Experts of a small language model.
Size: 14 layers, 60.6M parameters.
Experts: 80 experts in each of 13 layers, 8 picks a token, a softmax router, a shared expert of 192 neurons.
Training: a variant of Muon for the experts, 371M tokens.
Below are experts of layer 9 (counted from 0) of a mixture-of-experts language model. Rows are named router (the router's row for the expert), gate (a neuron's input weights, with its number), up (a neuron's input weights, with its number) and show model dimensions 192-383. Each number is 500 + 50 x the weight over its row's rms, rounded and kept within 0 to 999. Numbers have three digits each.
After each expert's rows: a language model's description of what the expert responds to; "comes after" lists some tokens at least twice as common just before its tokens as in all text. This comes from a sample of Wikipedia text that the model never trained on. Tokens count by the router's weight.

# expert 60
router:470558458521542526516524418551489511520505434481517457484473443431500443526475491414536472490510467536496541521468559460525397479475610570474560514464462412633487521661409547515521411528568524511531501520480501605576556488536512510475515435473499582454404389475483527480490522546481522495467626591456487502542441610446484443461557514506543435482514549586532466514493455546512540514470502477528514460522460491457485504472539534583478459534501530426549436674434432455556656517402446460470464501667495510499514548500417499531575450499535589529423330528475531533530475560486523468
gate0:545532483466496461521507365468590364443527532533365526491515529491456569518417485525535494404454435436503468537536489461539468441448420506512464555507490467487599529482637462487529534430513476522530491516447471567504482469470533479479463497436533496591547538504536301513526436514419564517474627589478499520454560558479542558459417478492524452597531465518557553564579472518568553411481470422461441495502456593481544511440503436517527596504550423409554464481442466460476523525543493453523548498556518481554554453475566462519548448514579522477498468522423546500463500493469462509
up0:425486520511479494525490500543496487521644499381515514479517526514532445459494470503472615446580498499541602430499537511461579547488396506545443438450388521485538414524457440473539412497442465581545549399446493521416518478494589513560453523448499467472483475541436511480506508463502500592549494387472540481538606475533466495526481519554558540497543441493513514558518514473567467578576447554547486563519515446516552443595505570488501455487560466471551508526411535480479463560403531505493390620580516485498459373539493441463447501458471594581444520539582471522550549498480511487
gate1:466481543533517527433517484422530446480454516524451385468573390526485468440420461492595440530499493587489446446486544548529527473487518527504437512373553506457481436432485378538535512440509529516534530594542512472450424573535524522433521453473470401452438458504483429450508538620452478455469503496479476536431424584538465479520520478484547503512513592532489500450527526470513424501525583576541458423535440522474566421455485485567614469541484507473555590561532514535591471476500500453470441521480482512492471536516426535475512496402466439587483444474443478543506495578424412445
up1:533525491480568456393396484506526499545499461533478453493460505463491580574477453493457429471505479435567576613513522506446469437595414534501552419428524471465524491492490471424474505544520572476523537548517490486453487556444522443572506441494422545444551493488424516588548503520574547556515462485523458468452530438519482524450413484377465564499475386566465466521553522445544463406495516479465546512542490458446541473514487493555492530480561547513487460514405511498487453541446544445476469526562480512615518542483484513440430396538508497503585510496569454582563458552531500423
It responds to: Nouns after articles
comes after: " the", " a", ".", " this", " in", " same"

# expert 42
router:459494483573396542511440481561464509489467423509483470454514469485514514560494492448619419561506496508479534476473542494554425471437537421523526447465430389510486554579465447513524495513537550508497562591562483542543557565554558561541500433498427445470591488452408591572535455535441526419395572363466501424542528454586526478530560529525493475514503509501548542538512480541468506541392454453516456488500510471488444490464562404507510434491496582469451443527450420443527405409488443524524493515553564434416541559505517491467562537530545528555566482485535510467510443549519479512
gate0:451526400473472494595509496415460481573511551520491511467509506490550493405443430482482523479509492489608539501552510443614467514486546369514470463485514470437453437486474493465554479486466561543466553465503456512479495513510545508376470516438534573461593508475449506569556471454490452538537568461532514496471545469523482402543411453587591493537480544468495518482577490497476429530644487447516449536467531424476463422526518614550525498422580475516492425498484408504522395435527497457594502493505503488443589575517566592491546521514505525459448500496488517484494371556504502485
up0:487542500602554563485595490451608478539438469445481432480554421580457544524539498522552493505529549474448504470561488499414498464453361593520479463456422560497474449422611550516505560513562616459590565503575508471470483503603463533547544452524503459542459483556471499595518430511526528451497370458553533585544447486470490550483494549448484546464494428499473459505588481545499464511491542414465516407516490486507529457433445491520585547538527566534441509504601464447490672484530568534533535508510524546464538547533452557462452470574462445553564485488541481498585530521483532497
gate1:514510495521518563492470467603377439448445465472406448431515497492507502433553524477491440505589590498596480427498493551491501508479584448494526461567416493522506492518505523588497417487535479386558548564479532503538527435582500589635471570430541421510472607485488480536538499521569500534478625505460441586542469535518497414516491478554569383515503416539546558573550455487584497473565574531518461536432380564497442460498433489502584397575485471545471466527491492509490424417449537536567456528460492595492481501442414533502492629395521527405529466483582519501392521603383450487
up1:523467536541515495543455556491576511463481587538472573522534430524483521496516446524524458519470547458535566415526473483475529469470536455507556524557528496518452521532454437501507491400547519449392586501482587482588477578432481468443501472480486376526490496393459453494462527490416538476492479434475520495590536539499476578471571551478425456466429544532440588574458461522497511464476431478475402519511483513447465464461502486524564581546575543521499508522371543513503584590468524362524537434534500541477500463518522490579500527428500569538445494497434566538589505383476527526
It responds to: Infobox field names
comes after: "-", ":", "==", " Coordinates", "\n\n", " can"

# expert 17
router:479561545553585573569507435546528673391564450452501484449531450493538509532477554471498483540508495563507498580518557547555639478485462543566545475552469472547466566478573552522499569510410473509567564527491462577477537565553525500493502475474474417571546403466483524509532422525473510620530556457462469479534480397477503490488460488526559476485509477576452443514479474541532458484541456463535517464559533455476441545550541414510509417521527468455522446514498496461569457532469518475464505510467512422506526507488521507430557415513517358538502326515443535503494407553441470418
gate0:491462514548615550460536460470475506489528513519522426532545546540469470525373495499400512517507461456514529531497495426488551442540530527484514417516415513505508555503534595502533490499484523539560511428503438480421492481621485508463508461440481543645477580483510468413565553433507557486502560510520578581544438520439525540481544472538614507512492542584489504540515461522503480441458387529573452507563473556430442454467371444546495480533562544502525467423610465483534587550510451635536490548502512452492530458498543587535432538535558442487465421471419545355591481427528474507
up0:556478479531519572484519415457531577513519533525520552462519509491541484505574476450393516445457478491491426473589480526474495496523654474497545510552537528451439460565504442575551584440535511475571544487462574479495529531490459557520622594469439477541504554486570598473449566415497486476405584496559506540528494477570394544555466449462483494477475506551526561505562482496488525484480545384486444488571487528439575511411492516519568523453508512550497507483540530416543486462521538491452519469526516406555548512582493517555452455472530524514528463529507447494507439448417543610
gate1:473473406524435567454512465516560513564538551512520451568576480423424469450505480491483505569573426426507457462500482449480439458543551512502525402488402504610358465548504425481532524522494447522459554505519529503578457473520472569474572511459504399467479509506504487510536396586494537604519481527491526552476515591537442436463488598568536427584385492445577541522499534539525493515612484505578454470463591512518448448503516511469486474523474627509491576487416491554527508456432585497438593511517571562414471545436580487473538513466548541506486412534510586436493440526536539497
up1:540574491501492509485544523467475467529411543545523568487473473422531440412467511512459553568483538461581462417490587488500609476477381531597568529408541454520512549459481560441537435482548495532536507526533462480362447520394436473478492520474545519476470480450585509524583461435529524469553520503461461457390548440542525510532572439518560559545397549454563443430421423479554530528420460459470509474406452489538502581523556535431563465579573554499464590504465519499571507459490497541581475588595571569485455478463598445531417508524511404570531483471551519454523462445470436515
It responds to: Table numbers, country codes
comes after: " ", " |", " (", ";", "–", " Forbes"

# expert 16
router:450493418541518534537524471519530488551573453468448453546414435455487481626430515493484483453497509502429616466570531471439413498485484429544554511503440487501555544640533514493494475482450443535494544538511480543487513603515481498469504455487409397420542476437456530442512639516469446488517530476477571481556458527532455495365495464516449455537543455519432592660511516535502474529464453455543395453533520466482482532535542523543521468540547417494476438453468460429471574418506475381473459572461467504476547532512470524418536519532534628535565484401444540489524490508412550392
gate0:494470556510516494552425397568473526389448449475482449593440482517524545525436548461451464562577508503537476435521543425430399523464470547521477458536440513453569530479538546516480597603494464500547579558456555513511486506541448472457482545510495542507459471468555441488460516558427484506465474510505499552583438450511524475410401551547553430523495548455560491531518514549596558488528556492470556534507473539534443517549453553447511420470501445560532414483504460505522514440452484378489451471440512571502386521554397499593496468471512472514515515503555560524502476463539497497
up0:549433505491428452530465528492525487381567490581457511548503431469494548536452491519500510461470567518501541541547596460534523581471536455482455538472545542459512551456508463464540467427502483450496490413490443425486437396466535537530519450499538486450530409476452569522585465431568411494453477500523560493415488502502589481611443505493529531547500510431567522528445520487500479544507476429581472528592474477499504486539340535525490513458533539506520495485428523403551522410558482493583476461387502457522527586540444489517493569485529468563453504486498499699611518553584534543
gate1:517448465529473587514454469431531533431496478489512425520573534467489572510522478487414457546472489498538550404417514474489457561503549487591571443445398502514498591462466612555489459468564445580498428475554499536539591512544449481421533416453458450457472551578565491520481458552512459531532455424495429558527388451517503520411559488524515393434585462537509580399476575558456521595561495427619492536512496589546451511524535474449382523465546503504458537484544486436415555575447443457480412456461503517447525545545500497567540474461483532472473533539517493468512523594446524484
up1:506440415514514374402497524509545529544445586463468412526450478539534479452598357440478609508422535519470446416501499447506461515490508446572421462513497519423533578511511487474569436498465480520460379471503462458518467535520510586457528586476460596510509528467545419480554481539380480447504542531460577514506483439467504539456567524445518522538554430350523595560524626502460468511557487515479472496532500405421469476522414513490453454494501431525489483515500504523503533482564462537481452511439595494488541486569597489470540493534481453470517445496487460590432484528544500529
It responds to: Score digits, capitalized starts
comes after: " |", " ", ";", " –", ":", " W"

# expert 18
router:479526573564514534429517430503586596490578469458386461462529456480483460460455496475508461477493507538490450544389567359583498483488379577535517501491419523497579491528493553410527560467476528541520416548491499561527533504539562504476479478481445524567473489433492543423486478511463517532577486451502531526526491537396513453415481505515544461545449490495561522615510449539445575473453484478554480490540539477501486537523578527535488472464512476484452391512550443460498513566414520476465459503552405497625521531523419518491555496521512509579479492440476526588566440540475468353
gate1:505472521459517472527412527452506611493500535547462499476477454479415513466568517568556488424635599535573462482480520492509448436441448519489476434571441527549580491474534428435511483499512569570453533509474551444408495495435542453490495593428526613518521456522484409547484492461538520500598520481517631482471582483530555515466417516555472553505508429496527532530512481508589477477498480486578533387505446589439484455548628623442520497502612509500519461471552480551466447505480564524486466483495476510561440529497475523502503440475564559532447464441615546484590573484515548482
up1:528499574427464534489540407549528499487465437483514455412511454485502523499481456430457539442489499520542502449468457546483466476543546453511436591572489541504590542567639492583572494372521471475530512506462499426498532518534463524573535509524537463515518480500531453429491394417539461479481597519523571497478429448580543508562436451499484452506575557558516594517499546496548571515492522526446446528554514455607529562461512532530452448520405489502477467445457500454498589529436552543508582518479638382413494497472639483514438388513466414434522547537444484499418397501376440460
gate2:419476542512567560523553473414519492480549446528470533467633475516468620470486510447444505556622522494519465466459537486620554493288450481458514493504544564586494440532376525550577450453473501492519474523489552479545539400437507545511488511469547502492566601525490539505428610505490515446523492432532490435371512425497459494516512550440543460504479478465498569521452460516466553518392382496500455453480574460539491530545560492547593524403576530503442561406456456533507491525438488521454491556535561576506497497515488459484547478466595588464432488483493541502495505471483515490
up2:528545434536460589581430494504530434575521468529449590495535549481539391514565537512490567425579559422466516468445520490520530433421547478492454520474537450504430484563470463517505533425473523479491452513474541446477446538564492514529532532492546494525547550545566576482398600502453495461545538501484565530541518496467493539499492501523499395514476617493429532478517458564492483468616521555416478446535483548418518544586460582528583504417513528453431566552492418501554486517463527488367400513356445476450502450547406428515503494490537528446529551509477520429421554427503480486
It responds to: Table cell fragments
comes after: " |", ".", " M", ";", "0", " MF"

# expert 51
router:460636477558405565542442468522442570488549482460546471478496405489497520478513519471484474495504438606522478513594501514497358509457427532401538529467458451526537535587432422544488547497524536530486534567523476513362530517535514553475468446512662408496512465515502544514514523517442536489520499425463489528585473569547529484432422610531407462591399518528499536494588491558393414483421449467498529483534568493443480508513527558524471458564534570467455476521635431455519494600511411463504414546487469475527572506524435535516536422530523547512384526550503532476512458494494511625
gate0:567502429522496575532406550423447481535579524533460565543361431569486520539531438588446473430548561456421497416517561460451469593504480434531499573510491508563619536523475531501502480441486507495451460434596468421481504556477443497546485524471507494511512457500422475510479438523541451503480572506510520572552402504512575427456580532563495509429481536459487580535498389521522439583461534464456548572480567499420478518538447472519498577584501599444583519419485395497545502480472498464481476488528447492553503448593558477496445540421562482573424545497479549493673594429467487562
up0:427553377617500531490495507468499525508560513522523497466493535469536568498508533451582431501410490482466493517458503513509563570510443592479576538504581456497542462557490597475533510545392409552535487588436590473510418498548520474525508589532414471480520419497522498414524615478561483542480576629463532503502453520501314494502515400473453519451426474450447484401462446539591464456488527497473485536436490540517520463522450501560432514482559582556534579514573453452530570469498501448431427548471511462470508456483424497435477496476449506499507593478455511389421437479559413575
gate1:549504491517468507474543451553463585549530507483486543441543445501447438496432381473541495492541431489470473485418487580556468460489431505389523415494491596552529526517515485473619485550585496526538526534465483482440466483560468523449422534492557440608512512507439498599576427594474539324548484479478438430558572485425495437521557533494420413539484430489562481554578481517574528530448417632529452442424557527432502428416505538512445498484491557538473448371487496501429437471468430470415468473507465500556523433463474421603511509427465561438400518493462515493556422541517398534
up1:442544525488412473551506556535474475549479593544542500500554625537457497544456565559577390524463596502436551502538446536498431462529466447499497576488454455441474588424560599512456514557520525488533531509532572398570445461496642487575528478481512521467617545470592508505533489391512441499395547546506559539496490406471537469420398438535511544527412511522409492436477429490539474482472541466553469451493481465487532453486461601533533427555553472509478474431489472534511476610429558565595533469518439486437534397443476483450416498544500536557576519567588523550510506414513506520
It responds to: Mid-word syllables
comes after: " ", " that", " K", "–", " which", " what"

# expert 7
router:416460504519533526480458446566485492379563426448486438436468413442524445505466500376549452455518467571460503395519529435444474516502575411500541534487445422471484536484606413503518492515508484512527557592479463648505560525579528505497494452509508536574517404469500553551520449534479504446405470521428374514527478510460490478548528433561557484462482503507570475532490477571575461451535465466549417463525546475491442489494544504514420452558514458462528467520480478454590545480492515511473451525500475496515529582571476545569562475569521479552468469502502551566539505468520525439
gate16:525477515542466558511395543442552415456431495540472439539483424492474431523512546512478440421405427506600573528476507400410553467536553414591490487387479552436534425453542491490449340521548502465488501530550479544459538455473480475477507496487410500486432443505466574478480587536350541479503510508466424521461492505486512498538545517583519493479484539484518526488448511583562521503455436418460438493494583461501379465442502611560466424409462552545524500590530543517461488491553546492463491440554501501493470559469537537548493527574577401562472373495548466493505478490569481439
up16:515561417523419576495582499476454485600568533533519483412375500459415439403443462482513499518493511388509484529539499624506532414478480523523584506470519509468512543483512582377453542539396428546414446509411519505427534541481455450563434445511523575480483541540504542557525480369583521512508472495479562541534516538501567404462422516530516448530451510549454425520506405477503476540379530525505450521465505496455512563535458541504541555479465427487423528375488514449474488507446479557453424489444466523532557458496497481498472460496429448469507468473529575529515436545593522512
gate17:464399506431496511493531511577475577417485591512472548431528554551585467542432546525560477550505559504485423591580525504514440587553416433446539525517540475453482388419488426473523495433540477456410522583441516429480518520509532530545506497404454548440488492468394575576493586503549526536523559549476460565527567548552429614534511463430501490492456525486476455445527482533426517490424554514480471429475546526446524599455528489539524540531476444625516522473473485569535472436541578470475540579514549542533451461512528618545433462571424555549492522562545438478477506452358545489
up17:478493493512468496515479609536417463624520455491443478412553410524422576479460499439501497499498568565446561484534532555575514608416562545514516380515520572611495393509362460526434418458439512551538477428549478493472559531513558479534425477500520552510541495526475537524544582550459546591551421457461558498521485489463532440531555517495567531499493566517469476463568507459454547499483520489528581486462461445529475504448398511524499515461546509568546528561385477577527464519505483435464502465437473479502493498508480487489513465497447499507540487493486608431462487580440556518
It responds to: Articles after prepositions
comes after: " of", " in", ".", ".\n\n", " at", " on"

# expert 9
router:489465493551495545410539437557572491343503461471440526511430444497602475473512562493509435430559537545467457448455575436422547420516433552504538458493501455426412507567484449484516518476492479530530470483542456533492533398545516524477437433528418576465506461532424593519527476532477446419557503531441420461555480503453485427407443548565541476514420508513576475518534497490553526521438404411513480477497551463466479489451533533535537433457573537448429457555585448477595539501475503342490513567556483481541538567585529563502514491564580524558424439451483536437494414473582517408
gate0:521510509523472618469533494660604571610418552453455516550490519508544416574566455448428487473499529408593417477448397434466584368516538465452506462542465539443443533470508503553404448548538496469455479526611532520567516524544497532586481476472501435522499434536511574558466550559460495432543485515420429476584503512492554483458450509561491463447488600537442480445504458468545493546467542499510403446454586425513499541431520480473460512594456515537550540607513417538456549482515603412501462536482336462539411532478526521447482477536509469467526413444581496518457493560512494498
up0:450489431533421446548562508480495432455418499571517535477539503430534478474567495505573392552523526509501517568506630580461473559542484563515514500419479508546420432562428471460465540437526471460522494545499575544510551459563481432530513513532517481450504486456495526516650447521455446389646492435580490527461548454528455496474507506577537549477432546587449513482444461579558484435426540521412588480517600597459512509503499588444489528488502469491343539422565460583552506471482535495534480491489596570468474545538526477433535398549502399611546518460552452443448534446477472542
gate1:457451422555564527515520457567589536570476551536470473479527479503452418501430442481476384517506502441402446512435470436496496487440519465534550379514502543490438522412503467498454520501585499418498533446410493396469570491541482545540538518444506553483517525464462463528534525533501502511499498505507513553454553486437639523452466524589537528511487543561596451629501489523485622489428485573532505494454473499539534525460483515430499537446497482512558466471499491560481516529507437457482499489502494537446510533552496483521435391497541542542554509565550433468477459520505583517
up1:483550531520515461495483605532479455548442436441486311456597513440445586577522541526548559518480488561564452515433537493528479546536564407548517408508585519466509552584583491559546457549446478450494509536571511553656495522445527513455497581459579511484552420485473465464397544617451481576489487520512482566485429428468541537512504400518484499525578442411487545498461477466496544519606497503556515487427490508586450481465509539570571509586501475640510405452440582554492553561503523490399472545444541554486477471526529518524570568512461561481415489448534465529593485529535495532
It responds to: Nationality and military terms
comes after: " the", " United", " of", ".S", "),", " =\n\n"

# expert 19
router:473475499556508539538600409540576490522529430448468483498464426425523447415440520432558421608574505524509478461470557533489558465451568487535516460482493548567442543472605454455514484489508494555518515500544457616527526591532549510444496451485449496420583438500490558490525528512495393537537441476461507436539438561453535475460454510519576506562536485493608457601542470518445518507463482480532464448524440509469449533653533504546510476453525463506411468381539472398489471529508400594451510480550479494428545563487455530513533435532591474567528521398493516520460513521471550373
gate0:499399512460596475451577503438574487536390486514521467479552522489540506446482536379523484460530552514388465483507494477489547442477433513441474444574448537522515549491529532450417452422479486573511471442407427475443514530513546452483499503394487404449541488416497447443526549491409554511533524464500474510465558595387551518524396547547546512445478403461491466480542454466483481461516449412524504370571452462421519539577514490492524453491512495535454549606527518460549566466587482479512386475520458527487366419532434580532519474489571553477359562486505543554461568395518455608
up0:527351477486542576406555497503523561535373424601497398512476497541542496531530455443416451555397445503463571561532491558543475508558532520448539494520572534558499466540482458519563562517525456540460517492396522522509550452567452555524463520534522489461407542503438520473503447461513439537492473474487543491459530428554448496468456571554451503420448475503520530517552545539447490447601559512394559527406432445483472484442527471565515548497435458450542489470482485432509578424546523509467516415495505509458546503525527521492459448510404527513534462481497596543527460425538503476
gate1:514519568501507570523427472478473459488464465507460478487503440528403526447599480483512451455586526490460440439477621518537431449600489459399432579505499482513448511454426472603569442569432522462494502525499578586493497429530393514481489497472463501506556452389521503588520508627448462469406611484589521538502488524597557478475512445495475411494532513482575437501534471632458460487512503395527470454425442510467390563504465485486499535505466429439458462480585490426525447515416472460466513513467561510503516488492476507458503507448494582476508599622534514558351444469455438444
up1:504454504521461519521394530547534538519481471498500504430481490610517479468470528571474540519500504418467479485465552451477413411554545511521529588494551466489435518520522543422499553524432528547539510495358572407482416538494486404540558535453487571545589435542524544502478563514512571521528468440487510497479519603529556536495538509548421564542525490464423496389539544508520424468581485430543567568502482562454502540573453577457541474538470439536431465483505577400481472500479485445489486434503577500422485559462391455433553558485426474442461516481499593463504461419500429489
It responds to: Years and founding verbs
comes after: " ", ",", " in", " was", "In", " October"

# expert 24
router:470556444518492540494524453518366488517530470490447524473421450460535527525494561442469444394530483566434485459485547501578470456474467457493527499490449485547508561583378467435541537450465390553543498522546457388465524434515508521523528450494510508510456420518453530500481510539490501542483557526472465494525478406617516453481496594544460518466578494444477557397479488532374483500451462480526394472493562470409521527506553467521488474499577523477495463468496479492439447546492513486463489621479507477515522533509456512497533536542532454552468480482495577410494579456456627569
gate1:547481518493494500393587532477491462566412576444414518499522415440544531524513454549469510534541562485572501439469448497596514455551402509498494474501500445421597591466497502558472440516512500521446504493533428467583488486391464550457465485414422478520524463514476554454488406558399511419561571542579491550512439472568552470473557483445554500503465437503470557504449488511616508413605490614464478453581603583545502478504554495531495463517454487530486407442411496504442448498468458435453622426536554385519486548501450494528430515533542447545517483579565549429532525555501500527
up1:481487489506501353584459528499448456469561535406555439422405562486454434466482455520496571481535478559552513485501493507485508514476440443511481480528569520458395508503541571434611534531429493444466560478522371532456426429374429495506448532454489436574507489501502491474487464461497486587552502551452486536546513491489446461685586451557560531376463511505534497513439440572487493422474395529583453508443529509562486487462553513476464474459510465403359533589446574486535458466553524469487529507483436423576523418559512433538533452457477548480495527461470550409456481564529481433
gate2:507504496473500554409521590467429474500544486461438542534504488489509398502444516497563507480519608501483501454524528512663546530626613560456487449464545465539471535564366482477531462509488498446460516443480452486497504454509571478492519545426529462468550532500538550533564443533414481613567524478454442447436447497532485512523466562500568444493496541611520419489593481514449458526474501492523437532523613436467516462502480539471467487492501584490532508539510589484483441448568564391447443552555485491547455473487569439522481467556498441520628516500493606502533454515437521521
up2:561498452546497648504559435512540552540474474443470551509498472489587391530564490466506460545432469486571435455447511558508532528496485451574475529425546474509491527494492551527491550432505463573558555547590506402607518506413482519457491542468477507588490423492487528517520496451577438521453615394462525483528524413566501493490623481534567492477564528394570548539540462463517513488412351493505519526532515575530482521481548533572592571520561521464492509381498515529530499404513569549448477495478520528493447468431524546538544503523516435454562460427522465480536422499582468488
It responds to: Mid-word fragments
comes after: " ", " f", " F", " c", " j", " C"

# expert 33
router:446465526567536495493531463539541489422562456443571457483535454474490438507443518491556481396495509571478493530612545430481513449434505476332514507507445445479517556459465416496531520470480483490501454530493465459467543481537540530480524474486644452407384455503430561573559495507449375620563434526472428498522512409526439490387434522541469451511561499535538414482446580536506453520552449460533436479512536462471448535487537484553492466428466473439524464485496513463484482522548457545442474545426488516428524537547444562532516524546505465592590466499433501494438487477546484432
gate1:479500420616544460513546477504475528442590445431577619502564521453480468511469483560601600538573571527555477505502453470439446368449547458402440528474431536477405484508547552510547434496496598406443556471481509446543480442469496434580499526511519457560442572444499491470473498491510409642476460521479528441534433460507473438508547529543531479495438535494570443502404473482556390520524566508530550520553459486423470477444516591432537486435608483512489515627560474457476545432552588418397491545493371477545547422564505470600484486490427514544488531546504524442468499525443443527
up1:472546489548461507430504484406498534504476489478492452479450492508569448534619394479536527511530470458522581503463490493470498512473510508422574515523502452457485494489475566518544579459478516484499460544524428586420440540461499478541478440514527475438451502516475401557483497477508519550473367380543485571538580528489447486601477442546522557477559549540507380507516480463571537467569516505572505484518492428466533332477375459432572507440510553468479568546495464531492410499444481485555431504548440416542532470526546527516456513535554570514494530552373466588550571568508464536
gate2:522593448539552479401522430454533474544530517385561522529530544531561477553492543556449518569531520449485491536465459549442487543568400506483511443468523543486500469439429489500536543438504491463491511498463549501521531465510524580584511492506425581482507512565467380557435493525611515528373504530543435513545520598454537486484480517479467456444548492549558503458476462449471496477637470406503526529459550504453576560437486455529482527508516429548433551548532612574526559566523533537511489445470401570523569371483517569526443525544534469558566550569528504463416503541539476470
up2:525473514476486481663494504513472548530495564582574563513536483554557542461475576519525513476588499538511529513457529521454505439477509399544517475501589467492544429479485542544560517641498577450539454459460460496550485535527499574477494517496514504539483506567473498535498465490519472503453526598482460474492456413543466519503535484528475480467446504510477580548500602456517562585537522479499428488524433569532572557521540545469415517525530379495604558446389502521462507483580515468478504431573583518434430470491565460437439549527502405429546498512516492471574568447434574550
It responds to: Capitalized word starts
comes after: " (", ",", " |", ".\n\n", "\n\n", " \""